Below are experts of layer 4 (counted from 0) of a mixture-of-experts language model. Rows are named router (the router's row for the expert), gate (a neuron's input weights, with its number), up (a neuron's input weights, with its number), down (a neuron's output weights, with its number) and show model dimensions 448-511. Each number is 500 + 40 x the weight over its row's rms, rounded and kept within 0 to 999. Numbers have three digits each.
After each expert's rows: "comes after" lists some tokens at least twice as common just before its tokens as in all text. This comes from a sample of Wikipedia text that the model never trained on. Tokens count by the router's weight.

# expert 3
router:496445521498492476577501517484488564494524534525440491519460449490496518519498496445589518524494573540530556503455538484480440491465484522500503482493486533449436462447431519507437445564520535
gate0:447496494486551483472487497526532489492554510513490489536493437514580535517496468483409542441441445533460442506495532551482516474524452566519525477442497461524552510481502489505550454494513508
up0:580486554493517531488528499472519495598537542530413488479502492402468467516471495601516451502490575544460481498505467461450516551472577515517493481451460543516511387480522465501494504444460462
down0:474455445509502529486493420554545515516521526523548546492537546466552486454489436533443505481466487508553474478474524490475492541528443406493510478495539497515468514591484503483488440514457494
gate1:505499453554483467436513524506504423498520482450498544506495490508424423503506491457457569475556487459545528479555515569503498486533522520568505529514451547427471516459527460513515428516470515
up1:491483523490476547487575489512433501554427442593541515443549460507462553480529486521484457504524487535530491578535522501390505548438503433437478450535521437567535498546482440481535593456459583
down1:502478424575500464478466527500433509447510459478501491482459511534450435569527509540534512412450513551462559539560454480553478486557452527505517483471465361448503528452473433468474465512533523
gate2:483520505457502448487528551499564519539526497494500501500512370454552447456476526528555544473404459548485454486528523565492488489525542514497521515535626501581517478520559564545457404523461452
up2:555516544425516479535552483558406465546545513457554485524480477466508454504502492463494480463523494500438537465476504502519434529496503481555459478454446535548433510469494481525489506523518543
down2:481518477520497479530448501459541542466459537538479406499519474533495545535519481474533533523499582514491473593502527487499529461514547518444549508517590474491507507509499491494558491540479427
gate3:501500465503509535509561539504451452466464508467473559535644422534562430515532512460545468440472512406532443501548527507477421483617529520475476393420517499500484524477453456524466472541480424
up3:556403511454463471568472463550491474466526491495510519486476462552520514489402490459504502471409478501511488469494525533511498498498534463511543435415482533505512495538552517489517457501587565
down3:498542489522572518516536489539469535435499484475506464459477470533507465562521562508508466500520489480464574487477487561468460459494520473545473481527529428524494511504438460486535458502436475
gate4:525495453492487495464556513485551532479447467513439449542605487482511459461468477489545481486490494488570467440473431573490492467506531550526470479454526507460490505533535543469486576465598464
up4:452484430543524555464526548488574544500531482529515476560614604560428551474501458503497495563517510498465470444458461500481498496421537529547537521557518393558500566508432528484552536473516505
down4:527524465447596481546503540548520470496515494455525480580436493504529501515547494429527550514502489525499524512513516509442523491518524439526490486475455512450533531489516527435487490471532464
gate5:565476464440458492515488465367497474569476493472529518442527498474481449457465557493518482510531504526515518558505504516489499543489489488446492554523564481485474485465554451526547516476473517
up5:504419491468418455531506465494492507480470494497507475469441496461474492524544515556516406472480531520579523480510550493523493497522484528592489513532577426466447491568481438471441404437539491
down5:494493545537479510426518479487482538475530484484463485568546550488497536466508510528536467436474454455478515478552449532526429449447461461511464463474528490572517518592549513421442422549522500
gate6:536515563541509450540460504466501510536506562467480449489442453511446583449511526528471564528466549486468478537505510525518481503565495532489473505491490547501532524477542514509532454498507521
up6:512482501554481512441476528495444418553517492481468523476482532452460548530476511585496522433555518475521565484500461526530492456460475521466472503483522533508448489550535487475525481484456404
down6:606518553444558498538471511519477525524460555424455530497541506519472566492511505444542535466414499417560501511497485469520499491555478492495485547516470538474510537497508513518518480479550518
gate7:499443539508555541451490479439517500476473488490539550437501496501471468467499516493476450516528493528532457535463470539523525499461495448524421492526419485532463608515526454514522522543432498
up7:509529489490543525446490470498523557496484488454525562426550515549429437462478549538567532538480506511447494486485492473465433490502515488535426461502439490482552543529474492542531532517458563
down7:465428455541440472551471511501478538542554485455478506514563561406447480485534529465528542457470542444498462482637475446452508473522470442550546484475538549479452529526410486502476548502421494
gate8:469461474405481473559465428537520408519530478464542513527495539480536449484587509501498527436592526557505453508552490516494481519481526495560502498509584506466509517478530472448474498493492514
up8:533515534499551564514562486434467532554515518513513494489462446376513498474536523582422528527485483510539549562441536429477528453545483487452514486423515485485457478471511483550502544461572525
down8:478438539503489492487487525512518440440508513543507523538514530611481471490502485468518592484506554476499482507498439465463517529501552542491446497532465473486484486542538481459519438471439448
gate9:418507552556551445527529520492516477487518480478535500599468526489540595491511476468477460580500493551409508429518478467475512471469518550507484503463529581577498523504549553476472495531519427
up9:508515522515531510495442458463533419451494516555457515592514475416596509407482508503511474496528571441498522490521528498506438503486519495476468454517577536480516458460544534511444489559461452
down9:543432497453431525517496530536509497558531550511518552442531543596543376518482602537507467505436494439581473505514534482477503489500458506460473458470502570488453528533474459457527495470525488
gate10:471517521497548512505491467485479559556458522491560465434457442487504490520527548516535430561540513460516491621419490410436454496585495468428523444561528531564492491494488505481496448490546470
up10:516536487494520533507567625534495575494468528531393491491550480523550510437524551479496522532424547480489483461591480581491478511426519480566492469448411563490490503465500462455452534489489530
down10:507521494504498556514522527477486530492495524519499486510524494532469531509446416503531441491521491514460493539521463493451457542428539477550452575567444606472473498533522477481529564555509491
comes after: "0", "9", "8", "'", " is", " first"

# expert 0
router:476487474513479429421476553515554484458505521515526462480532515469494483437515488509518480492533511483508468466497544518491538552552543500546485495533518472457484553506449427517502480495498482
gate103:530570522505506488488466529495476489560517493513500475520574503555489568477479552426495510543554532480412436441482515504502454415440428450490489464501496568467490484495528528502503492501526507
up103:510515472538424503513542486492505487434516448532498545490482438509541486515535425512474521479497474515547510497477499532481583569544538473439518497461480472491517517544526526497571485557538490
down103:489502522485456478435501536532435490479518512548500564508466461498440504535446434550527488461512555555468424412398559481468464490547493520508474422489401529528524544526605512510491518537509489
gate104:468466509505590562534550486489508547478524585486392481514429469492471512531512495511500408466536480506463548500494531430558501564368506528475476504520463531507537498478540487472444502553491448
up104:568520523511481550482509512529449494462530532455535436486566499545448464486570486524463566513532496505480545457568427550516540445449552461462531447525460522597454460471527549502490538465521491
down104:468501474549596489512442453494482565538454513457442475465470482515485445456441492524568529513446448380481531483533532524516469516475524432502482510495500580476498460482535553472441570554530519
gate105:499477522539492472522436465458466555560537452478507490491509491576537513484454461492500439515528544490524561506463441441555435487510450469455641520481442496478518459446522487584509538480558515
up105:540543420502406516535516488488520465599493469473475505554469496526516478506577482525445502454509462431507491465489463484498566495539522490544531450450473560453447445530478458575458570404536597
down105:525450502470463491459517475507554444442520481560479501612445519475467477462464520465514550524532498509474459538532528450482455526488524443504501493478442466490563471491528478492520505508499447
gate106:502424528592529501516535471457498527567404414550498543514449531480480467508429509502561476432532516588523431476530428506532472480465491540492533507481533534482499518462481516490445457537513541
up106:514524481588509443460468414631508419524445516479570510504521579452495471493498474538507543516421482571500483513539479463494446479571493470544568430525542435543589563488492542445490518525502518
down106:499572520499509474469481580475551499506524497458539490513493544464532570489502462508464527573412532447431514519485463509463532438515551547541581405513515441492481519486500515463508530541583559
gate107:485486525455554499556443509561537445472489518475530491491487482474463546507493477550490557487516548502463449521482511453579478557533444516503431414502586503502508431437530529514524476506426493
up107:477503435507502542454498499466535503382514483480585523425528467495550506500503433458517487490528551461424600497581496526414486504529494450534523466514503622442458543537518478498459518530500539
down107:552524475477511545507479507593566495485494569568521472467434449478430551538553500523479514494530582450485523498498509429444470479486519484471503482504474517504467514489469465481503552498483455
gate108:516480496554564470466456513532476441542495510549466481491555516485467493543505448437557458551524491500461499408553476511483504500483515502526547471533437512457527519517501442499504498503478476
up108:557530530547504476543455546542467567404445491458538569522473455514553562444440537441524517519474481424539517516545473527538466472454468548476487473548504480456412441530489474466512477469504497
down108:439463501482536479474568432523503462454481526480457546485493465492436518504469497536522451477518497524470476516485528457489564463482529439587495487495556476465492453448573542544508496504498506
gate109:445486530543524475475461474407514503430459466537559514561527490494506477459508469451476518496463542522470499538503548543442514440522401510515454475487475579527570492480543538448527488483564488
up109:484485502563548519470515440463566497575561501520531496504460548536456504502541411485463491508583518509501432492479520541547572529496531469455425530450499467484529467533514515472551394485550476
down109:496461446513522505504521508503474526452487523417480458517503486597472522466554523488497575555525452552552537543521522469420551446510494451534512476455515525571459474458520533472455480448450443
gate110:506495528475518514480497571510512506553519466544499456461526523461437503532506538517588552454520534518491479512516497457503490542498511407501494411571463523518562519426506513498475474551519507
up110:528518430487532430521489463496460441474547543459464471490477476503504472461569531422436452536504548494514537501557491485570515498429542515511506507477510492481403592469467531581479503551453526
down110:471470404487469516420476541509495476465490559470525496510455551585518458451482496451515511502526542543490444504404457446521589527412449470502475515491505468519502493486637503522529507470561499
gate111:522481495492515515499496570517457481547469544495606518488616519519517541528508529471508558537469472583462463481530484500506486483525539571511467501496522528527463535492460483480495524433498469
up111:473504515580483453431511526540532531521537480468417502449458479574543456481517422432492475498498492568448534488527493502539525549461510490575441522444421494486495504516496474514492499518513466
down111:484510585469440506525519524535493494530441464541527414496493481467479510504526500480403526522418433517530453484516506522518499485511549448446454488498561454496492493407447528497524482532517516
gate112:489496495442504450477476516503525470567567522489605514533473531525469471589491501503494469454497452511542425484464541495516475544423458482461500604508484507500559571505567542492576530413604507
up112:454554461596532511532496449576498489481527536517417497539510530518566467480520465562503533478423483497435507511504520517500588558504467455518507507475470466464481529489411514498525505561441502
down112:487503505448458478467594504513487504506519458559482519587480482531503452551515469491431471487484442496477477517456485497542479544506440587469556553537453492480484500509629509494478545466518527
gate113:513468514544497568440404450535489535578510520447469537516476518469419453481472518474423495507507456503480466531498570503476492516400564558517541514506476497457532485502475449499475618485456467
up113:559467460531530472493536546504549510523542497509426495604498498464526497508448582502503450575484436479533524513466509504441555513544547504515508596435454517483490477532552522453518425460533485
down113:509440498510513470439489523465536457515500518552530515542547545527457512453480529589494536484466554475506572507439496517549467546553414502467399481488514518434420535497485452552581478494472468
comes after: ",", " was", " to", " and", " he", " is"

# expert 5
router:509523517489461506447512429531464478573521463476538470475473531501512480440466545529531584541552531452472536517459545448468531500539494391452535477558535544505520489462573512537596445469492489
gate0:512544561481531553442558459411443448548529502531564552475544512515491536522453464515550519473455514518433523577534488426550531511518445496377505457450541531425501438545492499492538539518440518
up0:502503516484502572441482475466512519422523479516526449471510484537502472456468505506478560517477492575461526532502563419445513484504493469418466538545559444478397457558469497470535444480521439
down0:482507498481506471493453514472449540533479447390535502508490486495531533480465532538462475542489516524529422506542494502562469486504534491533521533445480439516519541464468494511487491514484544
gate1:508523575502537437426525440499531531564475481559460520499516491469460518505520519499465491500500549491456492525513477558518462527515499490468455450469468480534508586524511543523592541540504482
up1:461505481444446548493576410501428462454491492499497490498511456555542568526468463504493525514480461542447522513435487518542582516503511469437517406504550506475469481513524499504446486488574380
down1:524489517480550507471521496471513469479396503514535535538498474487587543530475565431514532513514506525513478521510595526479409627534513533556462495396503463473442447525436492466551493414453454
gate2:586452483439488493501476500478497465475525545502459489510554481567533454530502424399480473481428509536540451489472474533562548519455541486557547487452426504534477504500574466509479534527523472
up2:526497457462475541560444474465491609535485501522492517345533557472475559508515527539446456507460501482493458545452442497530513470462471508464512517488446455537529545522462500446448564521490523
down2:483498575506477462448498573456533508473555389512462482514517492470467555500518512478530538472461508556524544478528427489467552505428476422466523546547477426460514539470557471513530478493571507
gate3:530536481556507580527485538506531495482486512490507480484545479461493489492437449438514513481544545428515489443526476555464558501524500531536454499512516466497526560515486518538466509429485521
up3:531515566480503474543528497479540563556474470540468531551499473514494489523503519489524471482423529555427484493587512479539530533512438488425550528434495494439516490429512505486506505540533501
down3:398468429523427559550439496469511521533508487525518455465533585502477393524465489539508548463575496467458459512502509485492510499516490557556567469458544456508464448570433514476491437490505508
gate4:500501497519590516582462512538485501480569548471495537528504480451480429513529497499500543517542501465546606415521433530532501513540521531568535481508520522579473555492529463486465542484495460
up4:500532495530537443445521458528527561491505449519518555484430487395433504458517503502482475499510539481485511453472551531457601460544427482517463475535464525517495436543463516553550420565479543
down4:464503474500454521541475467500516514471470519488513511476508526504436497527511523544464492412471492541458508477439499459553528521492476578524496480467545551498480435504451455524436476435531433
gate5:423542539510578531421484543525483444516461458458530522511454443480433533508506506508539442541516527423442502586524457466464547481432427454403447459511478467470537502497516473500601498475464542
up5:545489498485424443532505463427460535515517577527486477468519562512472524462470480454561479476423511552537467498476508485516487532548505557554571594485460562464436573481502493562408581461522567
down5:546549522477555466510521515564464506551465536428519489569516449490459489429476478475475493483543493459513554558423527483519478510473451455413567452486486461515504508588502535568472551490517506
gate6:554533513458515520457478464506470500480504558511541553534511454518562489551496480505565493495453523496497499517488541458499487536466439457483489511464531525500503558502567558545501545511502494
up6:450488498502541534470509520480521555448500465490459453489438492474562553465390556517440506516505499475513563557516470538491479467500502521501466521490452531520538463484460500478514479540536447
down6:461498516449475534524542509501537465592546485558478533522451525484564469521450486517459491499457486473443518530494538514460519486457496452492539540508567574512551516426490510542480458530460496
gate7:533475467499456585497570537481479462483513488524434474516508500504455467502507486441564473472463562505484501508462517475460424546506527507462477428485523557491535518490486482556559525456482558
up7:528553559481557446431479393412498482521457518468540566529531540537486517496489547486488534403448524559443545507550455506444431451517504500513506494510524468466588479547478477474569467495497483
down7:514576460444544533579537479538478534587490519511521497495508496528471452467549472458542435540554494492479428497481532451415482493421445446472517540443483519486511525521508495487513512516506468
gate8:487500479518456568523414536520427457449467494488572511492508484455488518526439490490510517523498536473431470450481492489570512503515468522461458554593553440475455490543487513463508488470438539
up8:423500446506492505521496534508535519542506494476502403465596529523525508479447466457517516544509535515409511532556506559481498483453531518496502563519435476468462478480462501439480552526471461
down8:515442511447447443495501461490488419451509446523501502510525539483496476478484456424531496450515457526543420484499557527507483502412458522430530514481467505601489530547476547478442494460479400
gate9:578536572489532527467443459476505576531402487507536630488492527535524594503474543509530476465498492448482488582479552500528441475477450502448553541497483459472490531471512476479613521577486524
up9:554464512438533472516505557399559485525501539487470485469469469515523495511496500447494527474484544458524491504511487455526458529475580477561488503449442549487458516533463522561435479470492578
down9:466488482514578491593493482469506468509530442557548459511509479489508509454551458451508523523547491500497550521483570565546564463500521467486526430465539521513497517500593451465437543511534586
gate10:542509457464490443473527486448555546466520515450495507419500515535409471554495516510491517480517575454539521525552593461568464494455534540536479502473498604512492489469506498494547476463498527
up10:492533520532530440446555521522463471541539532466528522478559531497470364513571482474467599516459481490438522549517515560486492492494489502499534491496471507478432557491502524467566508548556507
down10:459507447473469559445490506486548562523472527488548451497451514517531538561507518500527424547493500583491516489501509484497490508488545545458488498445570496530422499555527507441523514481514524
comes after: " |", "|", "-", ":", ")", ";"

# expert 4
router:407530526512529567518570496552533481543446492501499473547422516535466505468492462501601436514492428530481436510515459501492519426431537466489498531498518487521535463524504560485492486480468585
gate0:475460549457453517486505533474571458560446521472448539467426478546422461548541507521582524509440448504514445450466553502379414545474465453446542448436559435494523510521466486488503508474503499
up0:479490456610505463543529356462529487453502500514471504532464523521550452508489528465455448468442507431527540583503492459561574541546507427479532433512504518507535399494458464540530556565537486
down0:502426462480542509511488490454555511507428499474495551525538515481526516546491465579511539532452512535520547480549466557467513452504524444536570474480456448491521517519512464529518449403506484
gate1:493503434518464489498494492505525513511479504495502495468496415520445538418502497496498501414541556431542479497565505487487562523484514524479488421452485469570526559522488518443500496502404500
up1:511430546559505497536502552505477449486534558450437525557523521426489525570499389460434437476431377511544478470477509539469503436478542501471524536458617508435416430536547503449527469455465526
down1:513431474516491514446478484498451502498536467443437558541526552441441506531496435575480537516473463497510616481511481570498495471536479529432555543579491504555488492432488391544536460437543512
gate2:499567497517512446494505461475533499535499573464485512479499484486544501485457530502545470445518513445453414509522565516559495494473539531520483529504548510558538506568528508474557547412504437
up2:549470565595515467532552491456500497495423536481462446508391477551512519540473523462496514467478513531501469504522507555495524508536470482593487580524477528522551509496554483514521521467477491
down2:444531493452496516451512526529513481482542511487563510441529558443484526434462540462448415481499511517507404522439494501502489487462477512484489460455603473493533475482491479537544472491494427
gate3:434501535553510529528512536445594445553565560501490517464433477492450447456517464439536477480489538448545444535522440597582544551526508498478460513497507516533556550535503510452502476527535411
up3:472510510531528514498417542534475440529496513487423501559532519546572513525502486521491524517523454471494542468470565534514590493478449486521586529481416474507519430382411453533480482478427563
down3:493465529512490506463495467507500508569501517526489549486524479496466495583505576541528499455511525539518441489486469573483504502463527497596468529582501489525449556465455598466511484481569512
gate4:491571576516469553464500471474515506485467506466466506464471453462524510506464542517513490519475483487439589547518492486395495527489481470496566495499470443534533465498516481525498544479566507
up4:495448453522500433504505533479490445488570463442544486534511535491506551476592491456426466492495577473567457476479502509583447505552489551494494445444488549540495497397562546437485459536438430
down4:526487528468478475498566456527513497463471555523512491486533501520533510530610507538468445468489450456520541515484470502559523512516513498511519492489539489522534522401501480571460452617455523
gate5:552425525450505493446482566490479488554380518492406557458524478538471488508486524532532475450579428506544441502539504536516480467445496580594526505469457499512549582498459466500480524558527510
up5:554451526485471464479533508462439522523557458473514532498582548484498505464516527516423509509577517591487562455532461475442552499512484545497520516513440489431466528456484490571526481504428531
down5:540475401529460482451470497475543472485476496527578530515543467484514560501520460466522484478543521541458471519496530473524485526533422502544486505482545477484432511597534539470533488487478533
gate6:532431510435546544489500504504517505533479544484492483480525516553485518502497436460479504525537441575437474545519474545450527509448425521540525543478503400651414548469499489528555460460479485
up6:442547420487451531509525489449508465507462571566485515521549438535443558454568526548433535524518502531545493574482460550449469485435541407540485479571556457490549519434538493504505472485503526
down6:452484477509543543498481561445524451443543476536496517493570549546490529496496540531449479533480532455508482511532458518481518458531443525479537523519487495577377507464490500535484516436471512
gate7:458579573409477471457537586489497538566477530490591461504499432497492498478548496458377504454517507540556556535483477487551520520493511514486549533469454495504506545539504452477518475557535515
up7:517467423604499615516462481487526453397511446461431527454466538516467484501422550513526510554556488476551494477495483515459390505488480445550508455538436455424478501484463500557520508488436457
down7:472519456503570519504564535446531474516500493507469523533531494489510549546538528472486459496507495548467530485430427434431444513524501492402536539534530486465481489546449468498507511554463497
gate8:464546526482527512464541471514415504500484525485516542472445476447468456543472435493418460469516508427498505562481524481512460474562458475433486463393614524498510495530552505502546505498470470
up8:535508469456515545436522506433454493494505573473505516454476441454467469495459478569481498468495541544530501538530510440522400448536479569491457568517510498485468467558450399481524504465543491
down8:452448523553594515448510489431502501550532532492443529459528535553469495507511502514433551521455451553483538466584436474480538454464503536546534548529486456482537504497461552562457470489496523
gate9:528484506453494483552508527427560520522463548495519470483568487563459547506435503461494530491519551475479474538531507510517493508477503401482466490507504491533509560520468471508524514500498505
up9:570510496507491540414547531473562477523486499559548518501510493531479530473529539482573496403538507466470474490528480525420539501452505503461432469545504538546528578484494468553470567497479470
down9:421509550513519569549440473537486515531527524321511464422506460491595509484473449493483490568452450497552489510442496511502438467544446526466547513484493517450505511473477494472516494439499484
gate10:543561516486450500492526582534493434574431506540507476463493499462468555429483483521507488534531477516491466587486491535460437445518477591541497545431549514571547491482516523552507493469582588
up10:504510499499497431477417499454462505481572461495491485511491502494538499476390506551478506485575503497471593479553511555460546458484448440493485484495505508511383455512563441497509580504488367
down10:527493484439471537494483487547528428528373556534442512578520531529540455443543511484516397527514480490575416470511471507467475522543538503573547485490496475479475514496473521483483484534492579
comes after: " the", " ", " a", "1", " The", "2"

# expert 6
router:579470491542546530506460539478478520467485486458488517526462515500485517525504522511390536589470495487517494545521493623491518520448492534473551565491540487484518441446500439452534503514492444
gate0:513414528517476531551507493567474467584451552451503538448482480522483483523503554508483496527448475565480484547556526492451514524528498491497505483485502482495557457439425445545553470552535612
up0:483472535575409597593536433488454487464527506484500515486520611521459477460579473532470504495472468538460457484445489587496553554524508462510474559526478500561545486519506514508526433534473499
down0:474504478487402423537484540522572517440472481503520465488536554384525472538482504470509468493535459444516527525497485487487460378575558504454444479500459591509471491480580515471477498503502464
gate1:537493503424393468504503476483511475487501488509458486467513536517484481515440474555451625571498498458541488518509521527523459500518499524560530469440505559488476488487573499497469539491593440
up1:522496463557493476468563514487502431478542570532458439464418512505449552479462516499492475539522472483485549570475466512471515484474456486507493446486480465505553509494393502462438498435441479
down1:452489496436486497455530529484507519534490515445521495508548534489492517530497539511525532435465461517551588418540464525530506497558487498554465562490547521513543452460461464528480477506565546
gate2:523504510549463519461471518567451440470565467496512489547520515454539535500471439472508507470505435552529396518443485492476475562528542574438499433454504456489515414546474538531483480509535497
up2:509520383392494478581512508429421445549465546538539434497463451574519474533531519543559487519516524427484511513524547400486417523506500467526514584515563534482480598421489491483479507519461543
down2:521461450464486508523605512512490474489437496475473476474509518551532469481469520540468498494516524469523465488556470472474523532496496495467470475572536526447504436616481507480528502493481548
gate3:502485636515471479495452461480478454588517532608484483427497502489450520572517471514562558477466468558455496466520514464510483514538477438536377491476523524488461463565496536495540470542563456
up3:542445522513391496450512484547480494459514549521452512452456403483492553484551487521480529501445489475527392441495475551481477510485524489466497516480552486437446417512455522432536476534472433
down3:498449416520437460474499496618475525461549487489529521488420458478466473513456586527515407529580560484524491530511436468499576478445487468541532498469521507435514508524497548473535537445526531
gate4:499502466486408544537531445474512550524503604559580523453518466512439545474559463504499550567519504506496425514437474505548505514451486500536490506505545478506459502565532533467482534485519468
up4:512520549499467514469456591479575536512538557600523445461530486505483538469511533524460549545534508412494527521494498567580501473392441516534496555549508540442448574435528477473558457501524503
down4:520462540468469484552469554538558489487526498537462437518485514435437536522457512501461488554470473489536511447447512449594528482453554493517475484564539473501530471462549455530432536467493459
gate5:493460576514518531552500535522496457557563548509494524491601488477491460518474457512435506509503588459513411515474501460499489475523544435528467492557523521452477474548562480528578492469494508
up5:572500438476433446526508507456491516444464554565510467506455490478535447537506563479507546481476446434514515486490521509535491502525432486491561505538517402502570590502478504555482475503478594
down5:565489558586468607549491462568532521570587507490505443477524485563480482472561486517553490475507595442489454551513573518506529480505544547511477472493489492491486501498405494524590422614476528
gate6:495539461419508550490603488511459517484471510542501499470514434446510428499461512516474466442447541538462514505531523497506472527482458494523472483514469585481448467568568539477544434479480540
up6:523471511496511552525509488535434528483518493457523462552453619527494507460521489495432484430568597545479400539490503510540558487476499406445584459469474511544496450442462513447539494456473561
down6:509483437511560514527510508531536462503501591503462528478506495535537500565490526515505549461532600487464454495441553527505481489560485493479494556500522514465504563522500479559520493536497451
gate7:503521511450459476525520522458543524567486505493558468551509509477502503538512532469487451534521481547471524581505444411462472549444518447500452546604476481519562606487486507525611527444537570
up7:570512496508530543441535493501535387484504500536587528490475556509471474493478445549522500450518561494455464446503537499557548453527462508483482496435456496458470433507507510440535435599501518
down7:482510496479490537540465485513429552498417526572522448493491473535424502541480524478443434548525489549535483554487499460513500542521550436462456539537489467524545571524521469532404555466513561
gate8:497463531448485498552537506534471526560544576547493496480503497494460462546482467477512503458490481574533534434497452454556456571522582458470583448490473535500543486529536476497451518604530453
up8:445514478507570512458512549518458521492444441562513532519537384509412416528465558539488470509499519459459542547387469435613524459560552528564469539522476497580463465521441481533563462414500531
down8:474496448502482462445488505450466591514513506496457463490491444492424549434599452473430427490475508479487507431496568565533475531490474504542591521478499467479448499473584508483376497513508447
gate9:572442458528522493532534590605439498526498575504472566480472414518501544540480499412500520485550501523511452520559560528546525553507513488561488517574516516519501608507527497509533539568539550
up9:490474455541468445455541547433494482534460563533577448468485424453530464562531520490498508566457496506585468476463507495524502442468578511523399487501534461533513465502460447523447458465460450
down9:502554538507483526491434468521553532511539437511460554432528529531443476416464507467530498426501528539520581464477570466454460490456473544508446411484489539494512475483598525464483491450499423
gate10:498476511559472467497469547490481480575517515502506481461525534513572542552519529488486441494624528490535506489465552499509532497509570535442435481537464498571398455542540509521398459505481466
up10:489499439498493425528483498497472508500564436527527429548599462406541504483455487512482521480504481552542550545542472539512552484508492437413562558554501545436522484547531500528563519562507511
down10:532493482510475500519484497584499514525467445538418535495578541457451505449518448508475473538482461514537507509564528518519527510550473487508494495529479447461481473519625465451519485458520522
comes after: "\n", " of", "-", " in", " (", " \""

# expert 7
router:445508509530383528500467515433513430456489527454522516485519559490512432498456478512471563430516496462516544531495502484493509434515516599507484526507511456547493528597599496533475511505482494
gate0:505465503561507515518504511520542483504470466510487557490531511502478441595555472538474568477437459618461479514511543544596503503517511543522502482525552483424507562478561495449521451498559547
up0:468570487468517564496511523527410480504413525491505462492504441462496521477541450428519454557561531456487451495566453475499506501561403497522467501546555497495500478446484492491470585435460508
down0:489486566560469491448489501524544557535501438483502506461449500560485470536503427447511509542359476510452510527523468530519566516495506531525479590503416475453521483564502457481464534408447440
gate1:383559566443486508511461573483553434563479500445524472496463489473516526573550477460525519536491460538473449510520517518518499469533483536502525525531533572503452500513517517523516489469506491
up1:523557466573496482486561508508449514482539546541547530510457458561489533413477544428535431546518507433540468492517491527475468526516471485461452459505470571489501506454459451611480497448447485
down1:417495497526539532482442567473483461500521464570573543509522464517571508473475509562510506504490505523533550541552577475502471526534435488482518523489490521526429473514500483506517522537500520
gate2:572527505463493503500497493446476483477445526506579554529448525541488535497538479447472524539501430508511500515508529484440469519472458473491524527516594494459539494441555440415468490532526500
up2:438465503552487423529517502526546560550565538526489422477463451489495538524616471472492418501492517496485611516457534452547537537550487409456472498504471550510528536496479541558493487495506588
down2:520506543507433464478502449491534598538512513532542499535426535495486513516517508432485515484524464490536500463512552454507469497491581511469552565457528548520523521483526492462541531484453522
gate3:591545478416466466473503531535513510463483524540486511588499544577572511531485532561478519549506492449575500443483504516478497486520469493555591512564512449429570515523493509547570468538552475
up3:489526521554543583432478514513521513564486470501484448525533573530509531446520494477495443484481553496475523535519424505486540480515459508525567549524529511533534589509394470480553544497550514
down3:491475468452501452475545518541482474518525528478461511542508507445468464498542500515493551459520444505534496444466546539489480546501524446495461528441558463492436489536453443521493502528479481
gate4:604434439524558435529500543467503444531480540555498555551515474424491474504453497540514493436475464412478477546488473470518461460498518440519453528447571491481496510479537503509474557530509405
up4:549450532451472494438437528460507491498520580473518495520517513491498476501533467515474427414465440478480526548504487479518445446527568474476488477551493509501440515497464505493455561535607499
down4:482481496495445556558467503460517498484503573517489478479512510517452533507460476513416494566563577470479521506543554431480480407549537503486524474443567490515516486537506482577418477477459482
gate5:547480422580524538550639553511448459454443475474519508517482473495447486489508552462525502561493538466467562546491509512556516487538558544469453498500445569460508529515430460537459455505421535
up5:466471507511470558583560515533537516488550545427463480483500496578514518512483528469514451531523483527520557556536484464446535495441565500467538523524418475560524577533503452492519584483616562
down5:465433478470521534503435524493458497501482524512515497463467577502488479528574546497520508423505441508426487483508533489464509461514506457546504525495533470440553502474535491509504521461456527
gate6:448520559526535494449476490540573534446485455544528605466460492465518521514474509524566442442548456526461525500519474482454494487461514496429523530468511483551534485517515490470480562494490543
up6:447479493468512459428484488480535462492505456514445556457491453531474506474476499497518553435537558541438546497529551526534489477450494530571450488451507452475529540534508520523455394537514456
down6:525500456582544516494519443497502482550471537446504450473490509512437499415515581487469536541571471556509506470511482527443487555530470530461493477455516463495429529497473526500477495486420481
gate7:545504539531487476484513582461541508551511537452431539471508476601458536448462494541552546493581560458492448479508458506546479512480497553513492518501505491403457493480509456535471510472566490
up7:487485567497527474436460489558536534464506502510526599508428464467505390599478537446530443492474467576490498450542541468479540485438492429462545431483565482548537499528453514445473511531569474
down7:433468516504526551574469470471518501457429454498525504501513530494484490497485540538437519497549483504446463548502519500495511474470543518469510506465483465414479514488482459447423552485520413
gate8:512460485565494550568461437467516500524521498493518479450415447537536521550474460479559525566493507546470538546599479494494459441480441479469465484512551515494560551481565430553510465534521481
up8:541558509521496469521523485332449502536474573448481457511478565477524486553454526506476598503498526512565578455490455505469472502465454541555512570494594476508541521496497449472523515466460472
down8:519534471483497520470469545565525515539566475483532481431563536429560494485469476460556551547504498490478439509453454504451497482509477483540474531536496456539479484440538532501473493557432525
gate9:527564480458438509444454517474529537520456406479521515469474445439454509486560527521513489541556526518496461504518426498489513544463465515490489475498474449498533484459469436518458444478508490
up9:517576465469539627521558583493494532541560492502531545520539495535497487477515506539476548520465509465547515485520483521450511506484449472392450508598474512474511506464476447471545551527449551
down9:554459460547481413433471508515550451474469485542427508470470455455526446529528514598466473584508473521505491516514427544448512495522459520504515468428453449494532439507531510501509506477488452
gate10:445520537548491553454554476584508473508511532528519430522493530507428492469534488504490482546539443511491418469420487583426526501512471533472462513479535531507555557505540551506495529467527445
up10:485568541493598521489499481470440466501565469498514483491501488412505523466519565496566511458573445463500510533486473525542515438488481471499541487523438506528543518509477435514505457488460590
down10:497439514509562531460476437506488407551486501519516536462510474556483548515531629529455488490434495539519468495532476522464479513509527535535491456489503406530467468511570459506523496480528500
comes after: " |", "\n", " ", ".", "1", ")"